Experts of a small language model.
Experts: 128 experts in each of 7 layers, 6 picks a token, a shared expert of 128 neurons.
Training: a variant of Muon for the experts, 586M tokens, 8938 steps.
Below are experts of layer 3 (counted from 0) of a mixture-of-experts language model. Rows are named up (a neuron's input weights, with its number) and show model dimensions 0-111. Each number is 500 + 25 x the weight over its row's rms, rounded and kept within 0 to 999. Numbers have three digits each.
Before each expert's rows: "mostly gets" lists some tokens that are sent to it at least half of the time. This comes from a sample of Wikipedia text that the model never trained on.

# expert 22
mostly gets: "015", "023", "010", "006", "016", "021"
up0:530500504481493492506504492515509440484524484467482502509476531519493494507493489530507508466496500510498529480459487482549512499501471541469506509495548487526501483494535499537530520482515505462515523451502493513481526505517520538543499560498509509448494517573464454509494481463518563497489460541480492479526478463481486483503504483496
up1:486475467501491520473476488500514485489524492449487473508495462493533519513498529523478487454508522509513514521510525465506516492505436482507514515533458523533538471491457473483481519548486541533476468515477528504500483470488485554510565474545510503511466516492530495554478487494462509469535460480515522458513489449489512498537495529501
up2:526477498479566494551510491469530501496511463486518495472521497475526524489518526520533521504488502517504528523494487492514466465521532491508477469507524556507531494535537450502512488484500504470528544455532504552476489531498525515492500516462522488504477516510509531488494508490520475522471478495532538484495533481512481491503494467505
up3:522458487462494517520466490503473537456498477502526444476503505443471539518492490501496489533483508520547482524533504509495485462514537462463526503480480511511493479496508500461527470476484504525486503507504510502505448496496504475501510513496526515508465531485495487525508542498484483481502488480475517486495491521491517506510537516479
up4:507496489511479457485475470517486467514518512555522499517486505471479496526464503476492500533507530500555525511523466520493533495479431519478487500482474487493550487481460502523459473513476470500478509495498503525494506506526545538543513509477463499504528514477572493491535462486513497497485505537483499500507534485495494491523515557490
up5:527458465506427472462475481516518466498491502481507474531483520505491543551475476504457506476480509489444518469503512489474535534532536552512535468538486462491461496484515547522520490524485478461491512508448512520504518477503508530515520530523509530460489487498483476556503519469524490507459475510538529468516493482512448501484508472519
up6:456497536489526507482470474442536513442505541491508545504478474492481513515472442504520492463548478490533509466496501518504512531446504543483506509462504540507485466535495488523462450490473504483516518552473475527531486453488495539549483514497516488576480524471532495518475486505500522520517486525485480497534531490510534460467467492510
up7:489455468478496513514494480467522534446567517483488490538497446495494482516478510488489542510538488554529513507510512451484468536487440494480514482507478478509501469495483534492476484494521439457484478473495482508506500471494477527540514543484487510496489485543496516480559485486504530519512575501540473540550493482479465492507506518505
up8:525517477547478539536527509510517462484547464555449507453530461516513516511500498472529511496510491521518537477532533514525520473505485506505477497491520469538504542470473533507459533496479498462502442477486524501508505487489532541547537471497471479531516493495496473488509486469495470500488464477523498504490533492542520529494453486543
up9:512503438463494462467481480509476498505481504548531480514530497476490529525484500501516502509519531508511520534520502493519509476500478481489502501515425473515484490539542504524471517501503470486511463470478455547469495474492465505528477520524458582472479542481501460551514511482492508484510486513513520535453496531485488489485502507499
up10:542504503523468522476443497534511433477485491508453456487483522486541470515461477539516500530540509506489495528448533540515480524499501545508494488484512511488464529440500524522521506451507526491493519492494506501518488477480523522505511531525517491520496478515535515531490480485478459467495474509508513485531461496538525558509501476546
up11:466484485516523530454545504527501512474524477522520484500516461443503503519475505493514527481570510471472503498545499494494484485490498522484482487545480504530488484511508495522493527508515484497465497497508515503488510448462510509522485502501492559518458506502486535512490468471492494531514491513525523478538522509531467520525532489508
up12:537479539505477536526462471536532505480479497496484494493502529501517510505496510506519487501499453548508507485491502509486445491533544517480514493489524473530481484517490524557471500464515489476523523482505464509493524479488513530488514511529496509517526537513504493502508530516519548502475479521566543457486520542496478481487466476529
up13:506479451468491492507476434499532476498511500459472486516447446503492492491500455480492517510545498513462501470502499543488537496488498485477476550538461523467490516463524482499487471493499526509501465536487534504487503483530493523528490486533457527595480511494516481517532495435487503490488480449520439502521507463492496502513547486548

# expert 9
mostly gets: "See", "|---|---|---|---", "″", "itle", "|---|---", " Country"
up0:490523504507482518438495516529471438500486495519526500500491526456531507501493504510492446488489527520520516488507521525490467470502502476481490485521460519500488550562535515505503504513468531511502472479480487554484495446563479516485515493527487546530502486524510587514485523489470520524477502445512505504505495542505523557485492526487
up1:530487489493505518520513502547501496493538513477525538530498486494500569548497483445545488458514480503470485522436522508519536511529474515474538497506489475517532495507493479505553501497539490514537460490525465501519540477497502503501499470506534510477486495488525512444534529481515501493486518520542581484487536472487501483511488470473
up2:472516532547511498536468522471486513520491496485466532496462491484463529511525514491518561485563477476522500481561502529500523474511494497493509502510467511506486498476483496516460445484564502528522478520462483494449489508503476531515504495480473470526502486474516541504497499499476482542492487454518512479494507485493571500466496490468
up3:501481531525472503503500490495467518484459489531537523514477478493543519528464496503535505492510463517560516483524493516518504523512511486473500465503486551541530465541483508484481475510425475494490510493487479498515496467531509472527473436495506507514481512489511504504475463545523503475498508489521503509476487480523490514498520511487
up4:498490507478519495502487488498491528500514513487503485477463522493533510459504493467531504502517459471450480490482488479524492524476441498491468468491494498513483500481505470502498459498478504533464508529534485505488502478462517496452482434471488526477476525494483529487474500453485507561541478546551506477519509487459499519523503518520
up5:460532485477523479466508484504472531496533486507474526486480523500541528480540518506528531514548508472463519504514552506472495477476486497517529487505517502478487454463526521508515542466518462489517481512502488482474462477452445499498471480511483480510481507478518472511545516458510486496510460502508496473491499489528516471493476506499
up6:479542497500465486501481488517543529495496492519470490546482518507529517501509532462519503466530452490511500502487471506506501524488501484495518478516469526507488532482509512507464485519499471493472525520492502489529579496495459487478502501558469512512466519485541544510511479535486483505511504453535539493523496511481492519508514474482
up7:512465491430522499503511514548521516523497515494472498494477562526477494512503482492535518539540509500436483497434531499476516530508492506490500503503522500509493470494495478493504509464500503517489519515516509506506511478493478462472512526528495496571490520511502513543516497495496508539479536521523521542476489512447487457502461470480
up8:520494516476492526470485496487463478538495489493461453503482524502486492476549524502520470477507485537536538525474458504471499527455515500474499471521493504521489517496512522442469492492459490485494463519495496487477533517478482502513466532486535489511518508485520529513482503540473485531531482546554498529529515496475525480519499516529
up9:544496441522482532508437470493459488539498478484529516536486501534497543537494510493525516469477509503521510524458497505511523511532493536509474508503513524498506470480517500498484466486443438455483462486529522480523519489490500505448514520503496453514485486523524498500525479490507472486487507548511508511469505484494488526450445459547
up10:484474481448508491457512511490511499523485476464525496476469473500523518505533485506552535531511497484478497531470529509480487503477500477501496501506472525531478510492534559477520499475502477486498545525502463490515496486489467524497483515518480457504520473492510525556514474502517478474505511453529518496497568524453530532548479505523
up11:509500480488530543476500459545508487483513482521505517537495514483529536486486504532499524514497505526495540483519489500496512521474527574509513502491518519529461495509538464549481518452460488472515521506482503503512518540519485539536490490511475485495481529511537468462526515496517479505485472538523467450500483528490520502523500455493
up12:482507447485474446498540514530495500471484500493469495490496505509476524524479463515517503481531492488467527505535499477500493501517478487523484472532540552500528476495507493516449497543494484467469489475481496486506547492491476536530534524489507452487484447534481522493485499489489499470533523507505509490542506508457483509515487523486
up13:456511500490501442490501512497497527527475524484483484541503528494498474482516508496501524480500520488480473531503512494515519465464507509523458496480526503532532507539540454471521506516505514504482513501500499544499463554458497472497449481511506509495491542515424522502502506473480583498526518521513530471492508518520526492553479512507

# expert 94
mostly gets: " Born", " •", " Country", " Location", "uthor", " Total"
up0:522517466481487484486488521468525521526489479523480495513500467470474501525474489463518493475509514492493497491496469550513538491499487497518512531457521450488492537496517521488498451466485459507508467522519501502451454474495478484497452471518574514501520519501519484501516484514465484568524475461498463540508547497450518535502501503506
up1:483487503500477505467453524524480521501511464484509521474482501527502482496518540541508498472477476501532520491525513518500480494471513454509486516517556523468474478472510502483467537486506484500466451513490526539495453474529519505528476489551510494455506476481554513501480473459496450474507488506469508485501543512450424505500502506514
up2:520481446524513526508491537531516546496537465485513493466515497521540536512483524494466527461506503503462469469503522525531484499472477515479476525506519523501536517498503512526532494487528547495515482494504529472504498485493521481541456490457488532524524487509527472472468476516527501476437466465532476501486549506506526518461489498524
up3:515510509573445506494497546468496486544503507508547509476515468444495470455478518484489498522465479535451470465483524545533465544514465484484555511522497454517526472532496499525463491568499500513478499471552503493486506477532503512503488487452521493493488477461510488462491475495505538512533511510505457477537513467498498481484526496488
up4:566479493491497481506512493514505542496520465564492480496507501512486524483525554487482493512497489537476530516495516513493472480492482507460530496549502518529511497531442532536538494479534513504461481479494465539515519493479505483548475467532521488507473498481517492531529474496550483512501549490514483506504483499493504496504472480479
up5:495486451528492530517522544462482520482506494479441482527523461531461466543467488519530486507495484506506544483485511457519540527525463529493507516535470505511531476445474514470462504506506520492464515502515485516528503499476496560506502492491490454485495503553540497492490472515498517481507475549489474465474455481495533540536494488512
up6:515493521539490504460485503490483513485519459478489461505515461519539512519545499511482502481512504529508464476537521468529491528542537523463500495476509487473487522481472492498486496482474484502475535476489512520516496508545541515484506497457460482479491497509475558525522485487469507542489534557488491494521499512518513542528500467494
up7:526471472515530539473449487521502462456568505475524458481495515498535521513506506545508499510468476513533501495521506507476529505542434473527464485502506503503510474497485497481505512503476518473480490474475525473502517506476532515520509533527539498519499519501479499537491499465479537548466493512505450533533530471542494497490489475507
up8:511477545537525488513491505490490502502539524470474463493471521510526532517503519481478499535516528495437507503480501471523501485496491440512515499542535494496534494504504521473550528515494500521505506506489499452488473519518495515481456493481515494487473533476479513510478545508491515487498493549529488473468509551522555483514488484512
up9:501467500465490511547477461509501499466543507474475475490509536462531541511494478518512526454513515526516513503524509504505441499524476496486493545520526485503547538499507506506490493510485518508471488489481474531505462444486509501521487504458515525451511500505493531504490506478532501492505458480530504480486483520497464499519485519516
up10:454557516540514466520509513478492498574490541511463514462450530517532479490494504480492522496473538535438533473538482488504514443480522493498561520489459474505508458516520510478499510472511530488501502568486479541498539540498512513494487488492489431501498481513460492507498489492472513504504506507553512505480484496493520494516545507499
up11:494523501497490461470519525529505533514478476511447506508512484513414515521505519463492451468500494486535496476518534467508494510528481488467517506519498482468558538468455489505496481482492543481507488533557492494476497466506493496499521521487440502520497533482465510485477482466438535494521489474524484508518492520470487513514524501482
up12:502541504463503534515543509502516550504485468468548465539534476499493506494503467454504521484507528518527502545476478508437480519479501517516484523470506510493480504559476472542479491493509547485481504518522486492502495460489488483545525507529484509466508483507472534535541500497518539494484524488515519470493477497551485524495474529504
up13:542524466497449536493517518547479503545491543522507452477505508489533490513486485531479499462512511464508512448508436538515478517506495518431506502500491494457535490459480540531514446480513509496536530510502495507526463458489533533480524492529492477513505502489503509491521487538508507498491506494508525474509515493502476485522526481486

# expert 70
mostly gets: " known", "ected", "ized", "ted", "aged", "ible"
up0:504545500508459493494482486524468500491533475520492527502519487549482519503555488444530495512508485492506507474482513502524516522488473506498461475522491512587556491484527526509490466456512523514465499503464487515503504539512577506528530503510493530464505493483461507510534499531480493504490516488504522531488505528521501560463504489480
up1:492483523552503527553512472524477485491503508503529523554531480515500487484466491478480514492513513467485498538521527491500502517461522460485546494499553513510517526487462532520480474497464498511545490477522474532518491467528470484483469518499504520491467501514463483491501478455466533488478535527520526492496491465519468498486517514445
up2:508523479532498505492532458478468502463494474483510495490552528540524513474497533457460482485531553503534494449503503524552519534546511463481553515536477512540493512500482480509493467505492531537479510503513490494497490473497538499493491493513480503458512504500451501514516489484502487469486522486499532552430471501537501525479513464491
up3:495485472456507520519520492476513554486504472508501483493511460540508524527486516516502505424527527478486490475501513499496514494501504483491532532528510508488515475468507502570522528469509513500494503540500498496554488557508464526471527478496498521568466511543465544521510478479508511490482474491503465481492523480498497458481513507509
up4:469497449480554543509440485488456498462508472497471459482480476502498526510537490500509504460481489498485463449506496475493488510528503501500506490462505506494510479513474479470499513495468500512491465486493489474470462467468490535515474485527493455503535493545514487516536479498475529473456467497535537505469518463521440520529452549528
up5:517460480492526523522538463516476481502506539489474485454491524480483519483521541497485572485505484498503469500538513473496519501507517503534537507495528466481536521482513482500507549533502475504490497523463533518525470513480523484504465523481529536523498477497518542470482486480467471478499514490497525541503493452545514505495521503471
up6:504490498472541521510482500489494500456496492467530474510504510489538523520458513441557501498548512485511484482498535486512501526509474443515555479539495500538472487506531525524510489516488498544459518479507474487493481507509482482478459481510515521513509500501514541507493483476475472471454519515457526541465517483487453503533501519533
up7:452518508490535542533493462528485506469514475509490524471475506507531488511485560460559493504485498515469512488533513471513485511495499507482482496492448518527523475464508508540494508491495533505492478497477471497535492548454482485552492500528504499495506524456498536540500459449508477488483497493508499485525523502501447507498511495496
up8:507500497498520524509512516493498457465510454534481502482503451494492477517505499493504472472520531514502500483496526496509470489532457502499505525522497533534508514491468503519478461510523530506443476488502469495484448499539499485479436457486547504496511513484511520492505522494491491473467495474543473478543544480518429515518459528549
up9:507474504509536553479478519509494481489553432490524491525486437536477497491477534499508547488528559504508505542530530479530499489456503487495554507516428471497511495485480493503537530474460500472480469534556481503553505508493455503449456527481497503535508511503464515519538507478475510542487474493493494512478484476502478488533481485542
up10:495515513503556520509478509502506454530497483501452484513478494511476523472492502496520512514524481523490513529496502460493532507505518487466481458508511531461534519498508498508529482462547525475486488497474478484503503478507536520515544530459526489441468497449523495509420480512521470516493466472527488539571515497471506544474489541513
up11:448500492465529470517511505463525483500520473518469533542499479547461503475500433484468485492527491512515527475510467507535505497488498525517528477537546517480573531474539480512512482468462551515477518490478505460533489510485498548490500508492502512533500495541504484517491457488470523490503480471496455492515494449515487540529504533493
up12:496503458492514534496533480486466469461556484518483523545488514526506519509507511470508500487503537507526503519476525493491492510505462514543522514492502476500486473513505517470441452525534522527487497490471489522510458513515451494484461567468525554510508473536518504510551484505504530497503494544491478519487505509504471513447496530560
up13:465491490521483523513522524508468468504496511477484497450491526488508490512476498504461506480486492473499465497508503514479505513511490520504516520533522538492514488482511464510502443535476500496508472566480507520539499522515504503517458512532499526512477473499459476522482537504489516493463501446513448508503530454497515489458521514485

# expert 79
mostly gets: " profess", " polit", " child", " art", " many", "pis"
up0:522455457501482479514476483524478492538512515488470492473524508495503493487471502478500457529458478500527470481501514470517504489525493506484541504518535493494476500483517532488466472466506509487481484500531523482494519520509492509494550453483455546539469478459487505445523503483500476524514498492481505495479514465500500494505470499487
up1:505523478526489537498518506456469472517447456503493475440462470500516499496472482494532512494488512485455514542509513465486520506501502509496483507532512507518500479524525513492501526494475500497514505547485443515494482530494484519522485502502532491479514468547524440524523479528491461505493499495496481481533487532503512517517462461502
up2:516464482532482498468475506490544485507507523461495431509510506493540501492525542509492483524499523494518498485505481543482511470515485506500502513467499506515545495475523522544561489538509542520489504485507541538500477540471485523487512512532503540488518532490514468483543493555493545493506513533519494492490501500441464504499464531530
up3:507513526487541513474497514495529491549496460496467496536505469476500486492492506517440457540519544511533433472485534472526509509533462523510485493488506547511545490509513504518468477483522496526498507503494535455493453551500528551481491483494499499477516529525465521472490491514525507482500499514557508472538502488485492505523487499509
up4:550503508487451483475501518510502460558475499489476485503485484501490511497507480475524494554490494431532500466504494514509493516515503516489479481525524532522508513500518464533501467501486529502489477508488503504497511472497492553490529521489544535509482455507504489504498501488492514542522483535488520564518519501496499501504458509539
up5:467558463467500507524483517492487466523495502491490479450528467452458505508489499474497505475525537518471456484519500513514516464533515507490473480539447512455492514526486511498457494513510509463533501504502495512439519509511528513450508491536524506508465513514527520500494534478473468528502469511531478495543461503524534490482510526514
up6:499491521492503541482520499549521508505478460512444496454478552489504510450494488531546453492499520487498535503518506499514485512468482532494496470535481512469511517526492498515485458512490492468469514486479486525510488518513459541507515503518498502511480487508527471532469446476510521508497532558484516455491526499493509486502504512493
up7:513497496501483483479510482535457468519469474529514516537502499533503458446511450527500503487512492479541514504525466456512487519515510513484545484506472500504551509478528451510528510497491487463498516524539482522495465525508497553521487520526523546520548517537516550495497502517450489504462492483503515485511494494449489517465498546495
up8:495533464512491475475514495504514453528512508469519482489497493489491499506499487449492516473544544470495497486501519458494469472473479469459517492527550502486501498511469502512523485530461523537501498483486480500530505530543509512529499524517492507498513492543490477576502452517483526523485531447507506492469481540499508500494500500472
up9:479540502476476498537518466480506511449506487484484511459468501486503492475472518513483531455482490532514514462459522518500489520507490469518540466526498470496479492529481448478475542477442547502511499541508503450499495498527507540486488483510489508469517509513549508538492537494532487504523495518489505480531499491534451527502473541456
up10:525506486483464519488535483537513451473511492508484510487479495484503482520500494515487540512480548471476538535518493460463485459485542504501484502527468468503550499484495476512494532500496528482512508488468491522475456495507449509517511515481506521504495482522514506476515468530494492509458484481541490483508528504491476477483451529544
up11:528463523461505500511529462507471517475489536502482467437532483458499509468546509503516514508467510499482494491502478514489520492535487489512464524507475493486535482557513527548504456476485465525504501431515480483463513465534516531531475494557516490477524510483501515499508518447492520498485511498511460491490488479521468531472483492477
up12:513437511458484484507529549482538485511534460506516494502503482519502484506518493493511478478492506457463497483534529509525479464461480481526504462462486497484527461530497506521469516495489505501548474494502469523434519523502455518517478543505512521522488497472514524510525484501514506498512491523501545505492486448492493513533494496437
up13:476480536518472483482504497536507480489535483496506492484520505494504489505528465470486503530504524427474487463502533551533490484516511502508529509521485511526502472491502481500513489505491488494430520553523471517511452497508504524489503509538541497526496548485543483489489499521507528528528498532480525534483529452506512490494471492465

# expert 98
mostly gets: " made", " released", " received", " played", " took", " won"
up0:438509495523503508486493465496554495508524464498546555520539463495510488485493482466507512455541501478522513498492499444522545536499455524502478534479505558473511503541499517480508503470494471519492498504479491522516453454480499481522494521479455513511554471498504491513496489483507503498484494486501478537476553451508514529509501492516
up1:474490465502480494454493483531457451486498476538499493463494502492523516507483544514550479517524500517499501512522541448514494497518504497485502529484480504489490513479484509555524424520511536455494478512548516494501470536471454500505493494538488468499555480493506473485497461460504480474504506521529520481494527500477525459493526501506
up2:508504522500507533504544492480475486536462487491450500532492483464554533477500474487500495482466491490512514529516525530499493512503445504506516448491478466486502483465497529525489463476526519505462482481496500522482463512545497539526512491510537476486543507502473509482463534454552482526485476512478516534506470483527473479493509515539
up3:531478467489494538438536482457484464481512455504489518505508487455537535478484473519532510479519525479526513524503503507481499474499497475533489448499503528463559477468475490539484496499509500498470510487481457540506437550491477520450467484489518518498476517477464503507510501498524502505450490482492532508526506477477505517519511502497
up4:479493503488485503531503479550507488506525470531485515475461477505536506527539465479510502489460564477503536530498529459480550511495538531496527542562515501533513509513482494487512468500495485538500544493465485499492510516505524446498501535531503531530530520449470504530525513502439457505527510514498497522525479480493446498498450500504
up5:469480514483465495548462517553498500511526493536493488480509489517499493546494437498552500508501495474477499502476513489473477529519532505463527477545554513544514459508487502501501477489545508472516519465482474496508480477478502474476501469547533516500543523507481511468512477506523491510506494444474499510521492508467500479446516505529
up6:525505504501469507526500495449527479510487502486506507504498487528515549480504514436513512508538494485543482487492514477508536489461499472514501455554481444473489466504484524499480512531539540501456471503510489522496511523532519492507501492515562465507492534502491561499458503526502489494495466464498484487502475509475482512474512532546
up7:476492524518560510549532521479489497522495519536473504509502499505478528503490539472514472510514509483517479499495538475515501501505501513461520535517519514519474523509465487537441484488528509542512486496488429506452489494519488478502472475463492506481511459454519514500507497481522491492467508505502496536506541500503521514545515549515
up8:495520510477473546507459479484490513490487518511484497446487532499508527494462532542517497470478527497528497504508538500501490486497504511527499498503445530501513472466486502545487466522504520547512528462511497505540494499500473478527500519504485552527513487496478520532503491517506511479465531478527498475523513502504530498501473518462
up9:517489468504530546517525493473518452464489465501439462476480502510528477456502507509538477461506508486496526544540507487501489486516440466473495521463509509516518535499545507487526462498496495526449487520492515503499460488448491515477506502491535496524502499522527511500493483540542490531497457522455508522499470478514534506505486526505
up10:466484549501529550542520452466484505486507548521476516460496497496503489528483534485462566499502521473480502519505540413468513506493482498528492471474499466488531497515507545527505504502465466477475488523513498470493498509513519494468445511494512479505473500553514511517445488463548540507477467516483515522510496499521481529502500520540
up11:489533511534488529512509540501476475500458512523528524539476532469490543549463492505541534490452521489501500517548513535526506482475520495508511486517515507509515541525510474503526494512510490494492495480505478506519494544518490546488447522470456504511493450516474518546502521440508536535491531500508487505522531479468472510528494558508
up12:488510503511531499532477485465494454472505481533526464505521538518450527486515491513518524522481548512488493527507484468457549539461462438448484445496495547513530501459519506466504497514466463502461516543506494497520498485482500478511483454495548504513474520525513541462436480525483485499490468523492539498525485500480536553507519550516
up13:530505521485526538517490486504492476461487529513450468482474511496544472510548495506488473501503550453549514476495465485494500529492495498489501480471514494517525496452506496500506484486525501484481476481519461492474486533505468513505482488483473528482487496544515482487510502442513470480502502519499517528537540476498518535488518519546

# expert 31
mostly gets: "  ", "003", "992"
up0:503532463512511486471492525540495514503508478519483528497507494507483489474490512497482485529517549509482529479494514515527477518490514513505484516499534482474510489525512507484485525504497512514490489522461510499500550531505506485490517445506507491481469557498518471509483484508471567515518449493486438488542484526501507489459506458508
up1:465499512513537445507546524552495449509486494478525507494502521475507480482437493478488502457493537511513482526503481467511489510513482511515511490507522518519471477512520505467467485511487495495496463508481529479506495535492480483447489473490496477503506524474546480542564471468504511514493488444516482495471472471550521469475527546465
up2:489488508501499438489499457523510488476538495467520521545541466504520566505491488470479494488512464520547487449508502487464509538479511510461520467526447481502500411516469516537505474438493475499457450485521484487485540513495517523533523492538487472512514534531505484555444520451484454517505453512524535480481488497468460490513538514490
up3:508476496491477502536496478480536517454511536520504500497488471501521514499491466566575492507463548508492502504473459520459508516578486514459520502516517476536514483481540492499495472517540496498473538539459516516524528499491525522481473471521508481486484525466453544533471498521482542472497474496485511462511529504506541518511514467499
up4:474527492500515481508434483479546543508531556479472524502466460466479469526540499453466527475524478490511482488477539517487507500447504496527536472505490474488511496487492491494483487497481493492492482553501489533504508445475450526493519528482498493506496540488509492504466465478497499499492495544472472483504508493512576510488514491508
up5:497520509468489453498490479470482513529517503490520450543486475517514539495503495519503501506461550490499476505495508485472508487501544502531526486505491502511458479498491517537493512468454511564446488527487467553488535497504496500477471451498485479501463520479460511515540506546526542507513511445510559502508553505526499498507505473500
up6:492455504505460495498520479498528521517529479502462531513477516543469490541502530495516485519532514515540479488514451462505548482481510514523495473540485493430522512473514478488469471506478571492525493493519494479488509509506489496514473519548519449495528496483479524541531524444531503432497473463482521453511470482539514492540475477507
up7:545457461511504530489498467493555498504528467441517526510487517496531481529509449498529509464481506482514487458505532504485535481498481519465506520553519473502504502448506507489445483518487542486470517485497511501531497502544493499526504506494518512490493528474492525506516484512504479509450478500514513462510487510474498458512457500492
up8:502500468508483492498462491537529543483514469500489485490525496478454458491497539513496509496494503508511463466495520506457504497522501521460498455534527490485496497507507516521510483474529456459530471492472480495496470518493492557496481493477507524483520551535473512486534458509473469492483476503492509515516548489506452471542488542470
up9:489502495520503505519472451493542488522521483532471521516483532488484509509472495506502468531553496461536498482518506483559512533497458498465571503503520468549520453507504524492512468512484487488487484488498537521501489462492481510485488516524533515489466488515489449525517441486521487481550530491482548484499525485471496491480444473503
up10:487504528482513502462506512494497491516536480507523495500524483481451476501453470519482492469511502521502522494479528462513527500505482512446524497472509489479530513470508563462491525517510482477476495510483455539503533490486522510500462475473483508503470521497516514452519492500477523497472491498497500499540479456526523548547504519550
up11:496509479500491490494492451498513507486517508482442546495500495523512528483484467487499504514498519501485471491497496519542465525497486558498499520489509491511497543517492476502499473494503506452495497534478468538478525558526484483499531490518506482486498506495510505519505491523469448483522421427526467469509513479510491506507502450441
up12:524486499515533463486517488489482507493537470474502510500477505510545457506488542494491468503455505521487475489541493560511509499473506450489518462536485536476499443522481493487417517497484550448511488495477521415486532546497497518524481514506502497555477505502498486504502481486522491500486474476483502477549513521527491494517527505471
up13:506476447516550493470452506522501447496499438469462501539460485467547530529475494490547494518492517493494548528479525515484479554529511533528502496515490539507481463507485475459473463504468491519511441512507491492478491512502492501521530518496473494491505481460523486566507521504455548544495470500506443449488486517518509482473463513478

# expert 85
mostly gets: " single", "ward", "other", " large", " leg"
up0:545505511489483542470518491534533491507500471515508501467514479427504505510491521502537519499509578541476520545534523551552470446471512515527514505510524490521523484479515511533495555550464505520489490523516458481518514471504503529438527489483507523492548460474509513507535487519519493504506501514554495472474526498500467526501475498528
up1:534535505516486501516501530501505471469512501456480462510492505447514467504473514506552443486506502494477534482501509541520483518527445461486508475535450514526488513515523492505489489509489519523486467527493515521547527550543514474542512491503453542492502519491475485466514527534513483495515484500484466463473510502494517495538468454543
up2:533481518466466503502494463471470511475508495532531541480476523508466476512470500452467521521497498492490482519516489444511491495462503501511509475519537509549509497513575473491460485487438481476465462512501497492504526534493505483469507506569486457474493585463497506541520515463462474531471476454511521507486553459512507528490514468470
up3:566456515511494492492498482519458516478501529502480477507513509490524538519475499502516500493503477513490500468496510542540550443504530461541514464491519482481545505491471516487518468485504505522490456469508522506504472512495515543514503503491508522495475495532544510535533465477489515518487565483476511510489484512472471499512488510455
up4:546475476489462488460471456538553497513520457468496483494521543527560525518520506490491524496523515546473496515489496477528466471504502451499482501472525531543505507503486513511530474460487500526494468528477519496516476491504510546483493507512522544530537515490533443498503517528508503487520557516547512465454502514519514516479520481524
up5:546528485459497437469511463505506474461485463534504490519472528482527539500512505528461464429554479458489494481553533499517491495481490503471532475542465473531522472509527501504498485524481512524494487513510457500521508505478478527477505474457504488491495526485482535467498475510481481518507530507478505500508521459489506487483532459479
up6:483450500440516515490451503517449472525497487515458529518485526508545506465486492478540506515482503470501508527540519458494505542499480511482516483494537524489538493483483508461460497495466537512501471466496454482504512466554571580501495510525484490508498501450526530541508506519475499503500525495525515492492531496522510516494507467519
up7:474508510473515550496470465484519470479545459473477530489484483506532490475478515488497481492502490541547496468513522474522507454515460487519464510506529447538555535516483468505525513484523483451511504514454457530534535449467520503512555468534542512514514520483490536486501486490487473450529463510496474490477517470471543509484496500530
up8:504467517487493476501479484470459493517487495484519501509475513498563494525472507453553518486518462512480499530500499478531507473525499534499491504516512484497464504473539476503518514524468547503445539484498495527524480514517448581480501467534520492517524520486472499534519515493517497492481546511514521479526554515498514555513499522471
up9:476490499536511480453545506510493493509537505488490487534477518535524532458487547469504471509498512523511451508513531506483522483501520505497515528507500524477537499506545543512486477551509529491466539470544503514519538484516529514476456529497467518515469517454521503505490494507490473478433514525538496457479509472488543531449487528503
up10:506513513476552516530483512576512496507533472559493521461464478526537531477518473507502497516487513477482521539493487495525487487462499496504549488513503474498490518473504477476461502504452514516484481492539504495494543498487503518470505524517523478476507493490516478505506546425502521519508440485505501532521515466477505493481525455490
up11:489488540445520541462499514488511510441492485482538510514448481457557495492473530511491549531490503547489538497513507497531477467482512489505476531485507499507497488508494558492461500501479514524504461508478468460558522510490489520497443495474499504500514503469543495520505500515497486530518504506536493464481510489488470536502524502466
up12:464518508487475481519466507493460504457549532538540457510472491448541512520497505508517539530466520465494481472504531509500494505468535509500545471439487499503540498516520522540520519516496549525481466535467532525498526524499507522492501520543476511516535523488547547502518513492458462522472484500497513468480498502444470488505483539474
up13:489453481510531491472478506505486491478455469492554471503496510472524504515500520531514500462514511529515499497530458491473499500554495488530522512485508530544527490467510533476519471474527540545440521487464473536530467502475529499532484537447492484523493480514489479499495519479462469534481468515537507490479504503478514513503453503508